config = dict(
    num_hidden_layers=9,
    hidden_size=128,
    n_experts=256,
    experts_per_token=6,
    d_expert=32,
    d_shared_expert=0,
    hidden_act='swiglu',
    moe_layers=[0, 2, 4, 6, 8],
    router_score='softmax',
    normalize_top_k=False,
    routed_scale=6.53,
    balance_loss=0.00234,
    balance_bias=False,
    router_z_loss=0.0001,
    router_noise=0.05,
    init_std_router=0.00611,
    lr_router=0.00067,
    vocab_size=16384,
    norm='rmsnorm',
    norm_eps=1e-06,
    tie_word_embeddings=False,
    optimizer='adamw',
    learning_rate=0.00237,
    beta1=0.9,
    beta2=0.98,
    max_grad_norm=1.0,
    batch_tokens=65536,
    max_seq_len=256,
    train_tokens=392100000,
    max_steps=5983,
    dataset='wikipedia_en',
)
Below are experts of layer 6 (counted from 0) of a mixture-of-experts language model. Rows are named router (the router's row for the expert), gate (a neuron's input weights, with its number), up (a neuron's input weights, with its number), down (a neuron's output weights, with its number) and show model dimensions 0-127. Each number is 500 + 25 x the weight over its row's rms, rounded and kept within 0 to 999. Numbers have three digits each.
After each expert's rows: "comes before" lists some tokens at least twice as common just after its tokens as in all text; "comes after" lists some tokens at least twice as common just before its tokens as in all text. This comes from a sample of Wikipedia text that the model never trained on. Tokens count by the router's weight.

# expert 143
router:533473489493499507501456484546497506492531468553506505517483510442493500540538478482489479512522517479479523479451505490493439497493516494526529483527469532522493475495510484499490476474491462468458476507487530529546505481493493522521477462508552505506539485440506521500473492497512524515502481461501522480506572496487526515505486479473508512446534552495528536525500487505516499495490
gate0:506503485473484527474495444476480443497477545491492483487521480475482466503483456545554486477449532492488508498531495530515481507499486489495538471476539493484498527481516514510494497512493474526475467485497503506489500508508488466480511504493555455529482482482486492490514443493456469488507495530519521492513460538487506480459528423500529506469516503530537484498516497486474485533548
up0:506484497524521466520508507511462446493541502479524531541484540516555503471545526467508500490535489535476509536516503504527504471512486529532471489457453553495508515479457535488516520515520500479537503530497542487503472507497486531494497497525484474515527511537503525481538529482499546485486504512449461517515494500538518496488496501519504527545520455524470497480489519488538527480465
down0:521483510499505478493465463489500485515481545509489482513483543463488486463537474516458519493488515490479473455524477478484495514502514461541505499496503547493522491515551496553480481490488489501518526477494541499497499481516518528477472488569523462510517498479530537525514489483524517533547486509488509446467506532498523490555508491517521484483506470433490483515508526499445510538481
comes before: "201", "202", "200", "199", "198", "197"
comes after: "\n", "6", "9", "7", "3", "1"

# expert 157
router:534476512486474525472491500531465507445488488488467531506513506480514487559541462442464460509531480480502484518455487509495483521482467494478511497529498519490454480483495479524550534468504498499511479524490519496530511507533498490498475505527512461509514470496521490468503521497498525553480502454574520538504492466463482542467486496491506487469497485471531484515493513547526504499473
gate0:493528523483490513498496510509509492532493490507521463526510533512522489490437478488463500499500499526489527523468540527506479488489473527483523493484477566493536523480462531499516508494476547469499434558500527456527477470549508477488490526519486488477459501489543469533513524504521512498481510514508476507509545479489477505521487438498494487526512498543540481509482492499476440509483
up0:534506504470508501502526468491519471527515518499492493484502494525518517483494514474486513459539493582508532514530488508550522492457475497519490551495522527560521551479497495484538499482522485486499491526482513466480516465499511443474532492462500489471527506508486524481500509538527537518504501571526475513507491503491459489530499472518514501531514523460538510501477520505526505556497
down0:488523532506510498492476488580464510512491480508486513518476521483517500478521497506520492484491526507519510465500555513498465455505466499462461475543478519497513531494486477529517511527463506499473503486488497487506529475475487527541528504502472487479530524474477522447504498451509495449496480521500475515493517453503526488551482552517498496480536541473481527516496489494548536556524
comes before: "\"", " ", "\n", "+", "The ", "USA "
comes after: ". ", "3 ", "4 ", "5 ", "6 ", "2 "

# expert 215
router:523476507473509540501510487519488500482522488493518521529475538512457508561519505505512475488526531467464522509473510512546471506432480522478525459503487506487488451493481486534507463528471497503464492520489490503524492455516506526507473503481512487527515506466496502492474516496547547550478491450491519499518490512483473480528522472485517552461528524518537542507496518522554519498467
gate0:546498477540510514558519481465463501511527528495521523494483508527517477510552503513490512453523510488474480528503528473484545493504510467498460508503493492485550485477468489493499483484510515528439547519531480508458478497513497512486477500483521478466538495528518525472490539483496481524534496501453498511505474512534525504540500499524522511523520458484492493481496564497436488523460
up0:499508532537508486507516513498520477485470520472490498504473512513504520512534521484423503456503511512519511532459544483492566511454521522498508491524503497519517500483481509530480511509528526475455529530558482533468458487471498505507506550476473525463535488464475470517515481512529495509518488456475480538484481475468528487536482508498530486505495517499461460456493491495495456498494
down0:540524518512504494520525558537494484469515499482477489493467448494567527479478481491512506518510509484519514460490470503515479461533483487447540462519556486466482498480524494538497504521491517535556495504477467503502502520459490506476494504480473524481505514522479518511503497502522484511503462487495479547528527483493475512450547486492484489495529491499514531529495503507528537451444
comes before: "= ", "- ", "See ", "Personal ", "History", "Career "
comes after: "\n\n", "\n", ")", "|", "information", ";"

# expert 200
router:552502465487480522500475490545521520497524440549528539506485519480471526504514493462487490507514500465494507507451522474489452482500496496505544468497476524501510482481474485508498453477498499509474463496507510493501453538484481543515483459492554519510521509456512505511476534518518515540514480473528511481485541477469517546508499496505499504512532535452558518500506519513508492449480
gate0:544486528481494486533485455508532554489476528500500468504494511482572461500543479479514507508546490495470514512484478493505488505477501476508496491474500507495534558495530519507478504519455481510508504490498474516470516489459455546482494476464518538529461441475478484518492546525489502497506488453517517512500516550465475501494493489487512512485528511475492524499527474547461470468481
up0:516492518555520479537459483489542489553510513495533469534481493498527481497488511517507512511535495513462523479474473481512481528491527488469535457495502511545543497488509525522487493547455468481543532495513487502511474502482465527525470511453481547520440507509510512502489544519491468507516470496511499491457530509507509476487494479514513493514515520462474505464556527523479504453480
down0:549512486474497498486501549538502441506495512476544497512529449536471479468483464520504451487485468491490467515485508523511499534508508529520491495494495486546486510492443476470489492537494443483530467466531526544465476532496493511521485541503489484517487475450493463505526473511446490478494493523469481474517482502496505498493476511486477484498493516526555482524540479518506515524489
comes before: "200", "201", "199", "198", "the ", "197"
comes after: ", ", "9", "8", "7", "6", "0"

# expert 221
router:513514502510491529486485491552520501482527502560540483542469524498494513572556474466500463550555506482507498504473524508525481524515482527482515514522475494466499495478473506499501497502528507530501496536500500499482482491522470516526479527497551506495498503522493515500479536540530552537451489516504546542475527467521525507514524493475502514497501516467504555498538482518472476492485
gate0:536504511495506488498504502513502460479516516494526516475519505472436504490533509496510477525464512486493455463470521537524521517463514521473494516462503467495476521518508481482548503512536498499496450486531538487536489512499414490542521527520490511499456487521488516479510507491538463505504524508482485508504461458523470468493528497528525518512512494450546532542490497493464504535535
up0:477542476515462485501515481518529465512521483500492517511523516530524540533500522499484500483532476485486525508514521490480482533520447484496488506474526502445485434490474511516482498516472455504526502533457488477480535465462543537481515525511487498501521499489504500477465463503484501513523517543488527501468521515516479499531480524482491495507474489509482487396518512483520546474478
down0:551562507502502500502524505489508542504471444521505524509503479513494505482511524544460536516516469487519544523564504492475440475483498499509488534531498511496502492527517529496525513484473501544513494504495482540500501508528499450513489485535477497522469504496497469473470439522480471502517487503531519500523488576487470463494511468495477523487498492514503489498494517476529462476448
comes before: " ", "| ", "— ", "were ", "−", "Republican "
comes after: " ", "| ", "% ", "votes ", "0 ", "Party "

# expert 135
router:540457514468510547511522491505502497508530504498523504503471515507468542554504492500484488503542550456508519510483537512556467483447508525489552481528484522473461507493482506534492455506471489504492512503486498496511487480516477483521484486455508518491494514460465510479460505493532540503470503472523492529534511495474477489528513480478537530435520558519518541500501519506516491489478
gate0:513521531456506512472507430510499498499499499473514489531515489531535484517527522463470539528537494482490514543504485501502504548477490520498544493515496514487508485492480498481514503506520532514468519494543467480505523515462501586512489500513483507487487536501503500496505498501478567482457507518536494486515469492531476509546506568518524488523449474492496441510538515523492506510501
up0:501498471512530499490540463497521484509490488491527440499479498479513491516488516524476512507491525519512515465539463492520498559487526535465520545491509518514540490522511519476489512521468508510491531448551467509517505495495507539465515497478498478490507504523534474480512494488507568493495498510465465468503464483496432498529536542532532536491489485472446488520543500525476499514526
down0:460481492502478458443444511518517444505507550525484501504530532499495512517507480513524465520510501547509516506500463517553526475469496488549519526517479493494507508520480510530520496521525473496499489514485503487502532512499503497546500527515542526527487494533523447480529486491545449507506522492484523467491554549497529487501533468493490481540502497517509532485544524510512531533517
comes before: "| ", "- ", "==", "The ", "===", "== "
comes after: "|", ".", "==", "===", "\n\n", ")"

# expert 41
router:501512503477495493468509482475454484468534482513527503520515524471520542508566448523472462496518517519500499510440555502508476494445487511513508477517511513482450488457514480500519468475477480519461517508483496501540507498526474513536484464491526500491498500479474486528523514512535511533452459508521497491501528469487479503529480461504487489493507530454523520521482522523548502465459
gate1:524552520478502526504524430523485487517531491515502507542499508510557538492494489503492445512522463481495547505494512471473506493494510496491489517468513487479456487519520463469507499453496546501512534474519483512528475506490493524487507452499495485500488522469506466528520464475552509507478472488525479443511481511447489457486458475512496499525499498474541468494501520523501469513454
up1:495446477497564506558506539519533517509476493469483487491502477457454459502463515486517527522489518543507490548512474538516484493471547488498500535511465494482516531478483502445514480514504471500532518507480513522504512505515535450501508523508502495519461487493484495471494484511484503538501494533478498516504520503539501559463502513505481497481500519532523553533526459472507549494505
down1:507509539499490482461521494492484508512513477535493536445501483477500513565477517509535507524481472501496419499504486515491500492477507480517483537529518544475539513472480520529506521487488455499497499518522494512484481486487537443523531499479518493510558491514488531518452515510495526558530486508482517509523498518466499508459488503533498506535529531485501471505494460545461504463473
comes before: "the ", "to ", "a ", "in ", "his ", "by "
comes after: "to ", "he ", "was ", "He ", "and ", "also "

# expert 108
router:492498510479455513473473476539490523464536481555527496488510531486493526574545471511472474505503527479521484510443540515498529493484531509488532482497502515453493489488469514536498505500496510524504536477525480477519497544476469516527477504524539475471490492493494500498484475539502540548459483490510522537467536482483534505491513495520500498476511546458509541518509469485471495508470
gate0:489526513457510523499484509499524487522478519471488506500478464492539545514490490506522494485492533505500516493476470570497505478469511498493520480511508530516487497549462525481486484535456525501484500517480468497486510580539500476519479554511482529538523499494502479476493495503518464491542537496496502499492490541486502501505524516532498529535450481502487539433516524499529488545554
up0:522503507528523491520493504473471568531545500491503516489500545502493521485501457497516503488504477501494446483505498462542455531517509477500494468485498501509513473539472495542536503518495528492487459505510469539486500495473509494473502491502480465514504479454476462540525542501471492533521497512519487513509486476494563530444490494500447498473554471474488503522486538473446488507511
down0:501484503454499505449476501518492509485551517496490484497464531504514543467473501493473485487483489515477535483475476442500510476501493506546535509498486508497483467480512516522489469499512532525475487496439442473452471523488507559559515492492496532548502492501464482457470475512504475460512489494503511472499527489534515529492483444558493503505482503490476508490496509481462490484472
comes before: ".", "0", "1", "| ", "2", "% "
comes after: "% ", "| ", ".", "0 ", " ", ") "

# expert 121
router:507501481494499498500486509559470521492527505539513506519484540450477525556509475515481487494501559499485482523456507512522456485493502517466479454494463521508476493509505477506528467491473466521500496494493526499510499500522491497500468518496529519519505481509482517523521533476513550578504494466494542508491506472482474503524468506470497543437522556474488536486476523521539527498474
gate0:526468479493544479455503498526517514477523512484497514562528477455456517514506498511503548517515480531444525489457511513508511486486499522467499518483448495530498495489483479487559488459540463534498476524520462493533473484493505497500474491487526475502508497525490508494538535513514519515507450525492501511546546520505474522528476515469514512509544527477520508484480530562504472498494
up0:477511517542488527461479484463501487494493474526496500472525543561507469476525500461500478504518499470527499494561470496496513503528511497520540488505499504481509469489513521532456485528454517468515506459474527521503531530531476510526518504505504493472508453493479496473428467487499505464499503481523470504471478510489533488462527477515474486505441468520492519516509470459511553477494
down0:486551497493449528490475481495507514511503442520522525515494502527533510505544498472467533493500498473515490518528487464480456521548529492491496479515516523481535514500500475487552466495480480544449509536479514528479488556511481519508514529463519437526527456516503517501467533495498488474511488506543480523489472542527526493504488525516493492502496504507538518474520529446514519512519
comes before: "- ", "201", "/ ", "202", "United ", "200"
comes after: "\n", ") ", ")", "201", "/ ", "place "

# expert 183
router:516463486458471546475518477539501524473526498524503501537453506477467504551491514517528511501523522476465530541491504499529470483472498539475516448498482531488502477470480478531528463510461473511478502489521480520531501527477484474517480496481507486523543463479475493486518522509509515531482499496525528539516497510436498492515478478475545516448529547500498541501499525536520523505502
gate0:530519501528492480480496489508531489552481507516507471495516503512474513503507494447525467504508512513505504453500522503473457505539486499511523513474479441517506531550526433488511482527528507544517510495440462528540499479535508470494502526513516503541475465477463532472539506557491508489496501487525543491530486524480493519488489526453516491513481520484495535552515495509490462506509
up0:516512448520505499524477511482478512484487534520453504512516569498538525478495494498532475510513515528491456486494502507488482535505476468482529516478501509537504527461460480504526544526549496487530495511487502512488497530524510495494443494547459489514496472539529480505511466549488536492464482544510550489529491493500526501438473516507504458522488523524465508509528481474477495497522
down0:501484501474493465496475489498473524534478493510507548477508471486495511462516477492510477524537504483454508477517475483505532519514498454499455513515496554479529507517489498530475482499481488500512436509486508481524512496529554488498507509554519480502513516533487506480533506500448479515541493543474547462555532490447521520472520498477478505470503526486528489551517502484498506441510
comes before: "- ", "= ", "• ", "Born", "Website", "Length"
comes after: "\n", ")", "|", "\n\n", ";", "="